Weights of a small mixture-of-experts language model, trained from scratch on English Wikipedia.
Size: 13 layers, width 256, vocabulary 2048.
Experts: 192 experts in each of 9 layers, 32 GELU neurons an expert, 8 picks a token, a softmax router.
Training: a variant of Adam for the experts, 435M tokens.
Below are experts of layer 7 (counted from 0) of a mixture-of-experts language model. Rows are named router (the router's row for the expert), up (a neuron's input weights, with its number) and show model dimensions 128-255. Each number is 128 + 24 x the weight over its row's rms, rounded and kept within 0 to 255. Numbers have three digits each.
After each expert's rows: a language model's description of what the expert responds to. This comes from a sample of Wikipedia text that the model never trained on.

# expert 58
router:087091133137139125111136164142143125086144152123127115146107073156120160103154116167173064132080108110065143108125144116109097143119114108103133074139132164160131179116132119122178102162105125144137113114130136124112101132140097108114159113148135161113153120120121123088135174104142113130135148104131150130085163147097100135125118094163158150110121136141135141185112171136112125110114
up0:172123160144112094148157161117164177142130153084122123125125137130116150158111139138101176115155124134102093150126152106085122121106156095138070112156126136163128108097129167138137162120130128133148117102168148112105152134146119130131143134085105170081178144143131170110101149141125102122122133128154167113149179098126110116112061194127129179150097126111115122153111136101114150115128
It responds to: Word pieces and units in infobox-style lists about storms, roads and vehicles, such as pressure, through, km, area codes.

# expert 8
router:114138126124084119118146124119101134121127092153117138114142147161112153135135128100103118096124156125154194124134135128123128130136102173133118092138130115125112160089115155119104108108153118126197107102143105128151124168116132178144122123143152135135120110153091110184180129147112154120100132142078116128131096137142142139150135126146122172094177123131123139158101132161146096103101
up0:124136129142113163117156131110111114124104087142158115110166111111141125146157142124140107129143137138141157089142136092156113082098177143143108120158125139141112146148166139133152144108172088136129142150168119116129118136122134153138136161078135143114156135100141126134124101121181154118121109100149139063112213122116143118145126103106086120109100149145116118139179084163156108123090
It responds to: Word pieces early in sports and biography article leads, right after the title, such as ice hockey, football, champion, medal.

# expert 54
router:100111091143142145095120146121127097162115155131159134138124100129146135111146115108124076138131141135118142134165091098154107109137148145107107111127118109136123105137137127102117126190130104157105166130158117148154128085122133125133130079149125127105144160112082155162120173116153131156123132075140118098105127135121104132147127065141141118101078112134147119138119146111126087182150
up0:150130104154163123097145154164170118107122118182109080168122155095094127087114142132158119154100065137091161093140116144172108151130150134142119103123128123159115158128111144155124107161154113140120133160155128152139128125126105127106147123112120147103088109105116111138169130081131128128123115141147144108132117161135131152136168131113092140128119125162146141120102149085141121132095
It responds to: Opening pieces of words or short function words after small numbers or articles, as in two to-nes, four can-als, three to twelve.

# expert 33
router:107151141127123151120103128112142075152116122096128104165160106123108126115121125160161097140178074148136153143105142113164161119104155142145181170093123118103114168135123114160162160124108125087151095123075157153138128126137129089122090130145123102138085148077130179119132118149143151121127098141118121106148100122117147141119167102142132164094145129107114118127123110109145143115130
up4:152119149123136118146094132097133137110129105111134101149120104138098154096090131137163109124136115088131140170133122124133115157112122131109114168149194146125118135148126115140155136152118126143121125140144134145130112147106109132082127121110163126166148119096122139111145149088188130108139110138124133158059138135093172136109172152130139122151106096152107162156136130116130122166130
It responds to: First word of a sentence, clause or section heading, such as Personal in Personal life, She, However, while, if.

# expert 43
router:141127117150139140127100106130146109133134097076153092149114147099146103148152095132124112134158130109102144164170114139127093139146114141112154135114083077105146159150130145117164130102139110135141096176149164108128139212110152119114110135148169087155142172147153120117132121156113151139123104168132126138140085135099091147164108089095135153145136128099089114118098136101131120127121
up0:156125138151156145130126146121101124115105085099159118147151145168157153110110149165085074095114128084117169119113130162138113141168130162120069099142120144134142181094145137173126081162154086123122129160111139094130101171129169130115176140152160155135133115109121112159119121126152135118136162173096127129144161134136118134157134112052138153098091150174130141143149115210135132116082
It responds to: His, their, had, having, was and could in biographies and album articles, often in quotes or opening a sentence.

# expert 6
router:115145123099115174093088146156136117131152145119129094163134122096068129128144129147157158113168110151136137158089103110119124137101114080144196117141138151107111109132118126104185154123129139102163091143133152148122141122193110148160126124140116116101144164131129183094148122162144187140163119133157160118106089118108142136166175173116153164105154117114122122109116121159128124107140
up0:087135104120138127056148123107178085118122155105139149118147116137096162132104084116169125117162118094151141138105181120125130137110180146116103128148140110102128177096148139144132161142144100133109126118151113128093146170127128147118169117121162142166144108089118155147126090098160139102126095080138117156126159141120139116142147138064118159134106122120122162149121121132134138137124
It responds to: Commas, periods, quotes and contrastive conjunctions joining clauses in running prose, especially whereas, while, but, because, though.

# expert 53
router:103149111116103142156128120144107152125111147157117125094130107106125165085125145142144124150119145144161091069092101138154153157142101105130131165148174120139139094109132102114136139122138121115082126096106107150133108084110110173134114117129107155148143112142148135159105152147123081132123138125137150141145090131134122107144140145190120143113155152140137109122164149143134170108169
up0:123094087123117170075106117134102152141194127157132089121111106147121138103118148130099117133137152170153136088142144142106080134105127171091158096141099127131056122203138101144102129130144124166153147168129098144117122106131134134149145129135126072095137131143153156125128142127098134084121098081115126107084105090151120125169127121147087110186130140134135159109115151120150092156179
It responds to: Adjectives and nouns about nations, government and armed forces after the, such as general election, French navy, Army, Minister.

# expert 39
router:127085112152107151105112106143146159162084140096141127142117140118090106154106110134125148163162123128109135149099091175108153172073116100135113151102095173113156097145136163128154112131116141144114091166151132158139079155167083148152116117116113108098156122114170141153136087127095099130163107103139100158091050116139124111108156144115131152107118146138117142101127168139106135116127
up0:113146106120113167141161138127162137157127153130174121139116130116124115106115135121168108180112156123163117138120094169116168123118091144101147177122129163092150117127161157103156034113121126135134141126114111147200115132143097119146118053102122079120124153067127117100173139099118143131154172129145142141119124128143108127128147138132142136111137122145129094132146190129141136133187
It responds to: Line breaks ending table header rows before |---| lines, and ending infobox and list entries.

# expert 21
router:092169158117112117114100168112152086141109100135106133087201122126121172116125133126156158110180132162100139104125134101118135134129167156157125112122148125128140149125121147164123174184127143122113101085153046158111107124094114152103111106108182130133127078128089146153144187127174169101126127108145109097124156123149118088142133076143109130090132147152104105184130115089122136121117
up0:142139075116152155104125134104161107130143094158155123122127147097103142166142130137144118120143116114118155147123108138119121125137142114128134144137113153105148165142161116142096122147183095101121121138144137098099153154163172113139131110155132155110143167147110141128118100107116130148118074086135188094122155078112140146082113148098123128102116103127126085152154147124167138128116
It responds to: Indentation spaces opening lines in match lineups and nested lists, plus short word-initial pieces such as ca, ma, pre, per.

# expert 10
router:139116163099123176132140161132137165147106107141125159131130139165173129140162138152100145107148124143089134145092137148151123143101150133155058093137146091108104151147096138111119148124130133106117143105151165121097121093136167153132140176098150074102151125182116059102113117117075101130146136128150128098080135104122097109126105183140113100159097152150149156102170099108130114111159
up0:072118137112119148104112158119125124149135101115132121146111125133125157142141148164090140094135205101130127144124109067155129135122165137140119183110097132101110164139140144140133131169171135104163112089061140124133181134150113134118146128151113115127111142150149123099192141081112146115151138165136109126125116112097146148147145178143141129129105155132144117111164097092124128098129
It responds to: Commas, colons, spaces and line breaks in election results and census demographic text, plus stray mid-word fragments like ff, tt, á.

# expert 29
router:174076079146128125078135100146100150143124128131143174125126078157133107103125096116099107147138133118110148138145099133105171165153106146121110170131128136166130169111122125110117120116106116132157119104090119117138119137098165138093117140164156115096178103139091126166116126133119109146090149125138086087154123106166122119132146115111125128112161098135097110116119145116105135112120
up4:161111107152126073107177109140098126138134140154096132101136147099110154096111121064131090119087119112156098156116128140088110136130120071119138166113125133172106122117130136168146181125140100157130146145128092161134117157136126156122153085152118107107110076100087139141133133092093141119141164121150157126118159130123110140152141148112126135105123119114136133102158113123137133124150
It responds to: Separators between numbers in sports tables and scores: colons after Week 7, en dashes in 2–1, pipes, decimal points, slashes.

# expert 13
router:107136134107124104134126137099153100120136090169131152132165064131137152148137104179160176117152115140111152149130137121151180125111106120137148120138127094127154161096138169111137140128100134112107110159162174151143125108100144137118145186109136121167123142164101156115124112152084148135111144107119148119152129113125157124135109181149130128123116100099083122133089134114133118135163
up0:125088151116145120127125168138143112143141140142125146161130104129083154121124101084144111111106131122150131099126093165129124136144104111115152107124113141089099084132139122120058132090092131154132154139182137147084155136118097114116111158082132170118089139119132167145134123101129125118120177134112150126128124121097184149147119142134104168148166114169164127142097161161147135143167
It responds to: Verbs and auxiliaries right after it, which, that or who, like then after "It", belongs, takes, appears, had.

# expert 25
router:122125131105116139152100108087140110146089154106106115159118152128082136111123165127157131153147113146106132158077137150127135126108103135129169128130123169151159091141144132121156137162118136132094096117155141094153097140128071151130124068134121106131169131149116139139116135099098138133119133137166151083095106156126115142130183149162126141103110080173165156136111139161115134108105
up3:157131102146157130157122123118124119109064119114159114181107149137125134187150136150138093120160107144156131147104167106137129167087140168142147047105107108082129134151146117087113146132124120080107115129109124116155158170113131145134114109141119103137136113114151131126122110133127144106134131135121152137114147095129110154140140100144154159144100115147148064132096138135145100108151
It responds to: First token of a value after a colon or pipe in infoboxes and tables, such as years, Team, state, degree signs, II.

# expert 32
router:141145111095125145138089101136166099183141131166142127103120166087102116142070118104133104166125144125128118162110100151142130096124117130126165118120110160156122073111146114132092092110126134154160140126198102124186118156119078160135132072125096107114143149108152174116097126091121139142134129161108150124113093126102089106167150119110139135129160137157142125162101066127117106153151
up3:120161128171117125119117135132133133130070082123132136132187135104147090140090086086120137161082137124060138153130140095103132116070113159126123121113127141161150133125149158120115098105134136125091131107161111111144107151148125143149150136115119133124153076146103131092118131103089117142152132121149105146121115141120158146127144132136150148113124135160156166156081139131124107129120
It responds to: Words opening values or labels in infobox lists after a colon or dash, such as First, January, Release, Location.

# expert 11
router:166163142153123077097128127138085116094096117126161127155161135166154138124140121103113133114166130117140155145130151115140146161158155136149090129102110095102140144106141109122134134151148121112141112104153146084114108176115137137086116142175174119159120097107094116174175105119152176131102132160088124117101122139149153140143145113122099143099133121133130127177094110144129157121097
up0:150155099142160116128103091102102102105132143176152136142143125117122124152137153111108175125129124111145119078098122128104149154141127107143110153150153096167159119147190105145134133127181127078104158140132105095159080146115136156148127163133115116182106120078123128127146135103152139091121153140181089102145129136144109164132086109117120105117124145178162120156121136140117141164121
It responds to: First token after == in sports biography headings, such as International career, Honours, Style of play, plus scorelines like 2–0.

# expert 0
router:103126154118110166143119148117133084128139110158163131137153153145105113127129126096116133117103162131152174160124139146138139151148093127133127092160136123144109148082080187128113107114128140125188097102175147117143138139108126121141120124124162137101158143157085121164149172117112166117107144125092149135118107112139136105150146130144112150114147122097134132169092119162123091112117
up0:131153132099102093100109098141069121097110091127117145133127138147141123150113108101124101090137150106125138148131115180123192144107107123131149166122132152127149163112176116161100146183165121130140115125118133145112170131120118148080073146160141201156087113110138110144093108135144102078135116128109097129100151175152154106109123107125106102115169114122112161181099116101149161139106
It responds to: First tokens of a Wikipedia article's lead sentence after the = Title = heading, such as Gen-us, American, Adavi is, and name pieces.

# expert 3
router:158149108102116098108156127111132123132157107168097161115119076145169163112141091127126171146128114141169151131146144128106149109144151151131120087112126115083117129100121101102081120098117127141158174113131134096137140127092146147141103167109097131139111121112114156194145124134123133127089152090103126147147134121140142159122111136134125123146173120143099143149093135187135118171125
up0:104139115106128128096131113106126116131111173117101129158121080144150111128189152122123183135142120139135162145157137141130168123144107162157129101113161088144086079145116123159110105174104088145124167137120154124177115141116153135124089146122083125099139112146152126139145126108124139117122113107179114144140115076105126189153069125115117109118120135111113117158093127167140123149110
It responds to: Noun or noun piece closing a descriptive noun phrase, often in headings and short definitions, such as competition record, technology, ceremony.

# expert 17
router:165114135155130151127152117153117167113138154116170132149142098108123099114136114147113141125110138139127141113153102100147111118122129112161088129157135106115150104111140114100104134147102149105165160163115143174156140076133143140153133152122108105099140165138100098136119143153159101152182121127142175145125161091153130106112086127120153077154142118120105119136146106126118131103131
up1:143112105095124134130158156127118152130136124142119116130115109135125158095154115103173123141104084112125128144125142126151076121106084127153092137132135145092160116133104148128160108156129132126101135123144102117084112132136104117124098163133123097164155105182122152092168170125114123127150140119140100129125166135120127115138098127112123154158099117109129134181102128052135110087148
It responds to: Commas, dashes, semicolons and closing brackets ending a clause in prose, such as move, relocating or – announced, before and/which/but.

# expert 37
router:147147134168129100136106125168139135104130104145109143131124138117126099109075138133162148173117140130112099087130122125139135137163117138143104119106144111112105104109114137091128146075125132126140134173144150122096112148097141122108117170091168145140148123113101081125134107117108136147073157141110135101159113097169129170137162132116112124106168107092089091124089069123135152116097
up3:124136111139149147138131100134133134121138117117138133075130122112140098144105159120115155133115139089111092152118084173125180116166097109143087081120151113102149124108162107145127123095169101120141160102092125118127133156145156198099154180140145170134123111118090131139129143142130089127119088162158099098123089098155098151158100154129151140172177139115100106136125138125116138155159
It responds to: Prepositions and conjunctions after verbs or nouns in career biographies, such as as mayor, by, with, and, to, when.

# expert 57
router:148154126102139161165101140149136113139122154114148081168117141114121093152148129132155159134144113092146114158108147148126156129073122135132126111109095158122102129134128135126155092103123134146152133141117153129146148146122104131147127101129100134143110142110165185115107088102186113135173137143123090164160094138105130139118141132089115145158138147146106107116149101160099136155142
up4:133132110141131122117103116110112089118129105140140110153130137097091120093109120159153108127152177134102101138123148140129132150147143143098137155144100165151172110113123164135139091142095100131111176167145119134146169109144136103115119128159121148152099142098122167147123116170150137112112119103108144105131157098164130131185146138142125136108107145101145107096131115118149090133133
It responds to: First word of institution and place names in credits and lists, such as National Youth Theatre, University of South, River.

# expert 44
router:138154182118131098111137146124083099074117094105117133136152107160129146078155138135135154081139130122117124105096125131106099148151143142127119153121133130154104159122126150175125115113174145139157104094114105098080130181108127142086094111158154128111159077119091107146140132092128149119095105159121099114137180133139136126118101139118147113093138120164107125106112130111104158100106
up0:140105141132130119131154112136095141122152076130172132120157178119116094170117123095099109079098162106131102124127123141099143130113122131140127151140126095143117165154129164106105094167207141135158127123149078132095156148112133131125112103100160173081116092132152135125089141130133143129111133160132103156119139130126137136147114137165144127136111125130072086121120132084137165129155
It responds to: Line breaks, pipes and spaces in match results and sports tables, plus score numbers like 1-0, –2, (1.

# expert 30
router:173142167155127106140117143146111130071111128117099156137141139152059138117130117148138123122124146123122146134119122158156101120139135123130128115106110119134136145133123132128132138106122114120136116150111171115086147152132151116101106150149124132140111128114124080166154108103157119150117135151099117127151139087130147151094179109074136146104138131127093108119089063114131130129100
up0:134119157142136128149140116164153155102142113109119133138121094128179139113119120107123110102145123127146119154147134139141136110135173117027096107154106140101144161144141126141170132103123112107141142124076123086082100118172133116105134092140121143136126099089088161061159134100143106117146127130124159160120155129122126119178121143186134106174112198093101140137123129090134136094136
It responds to: Prepositions and verbs in sports career narratives, especially by, with, made after He, as in made his debut, won, after.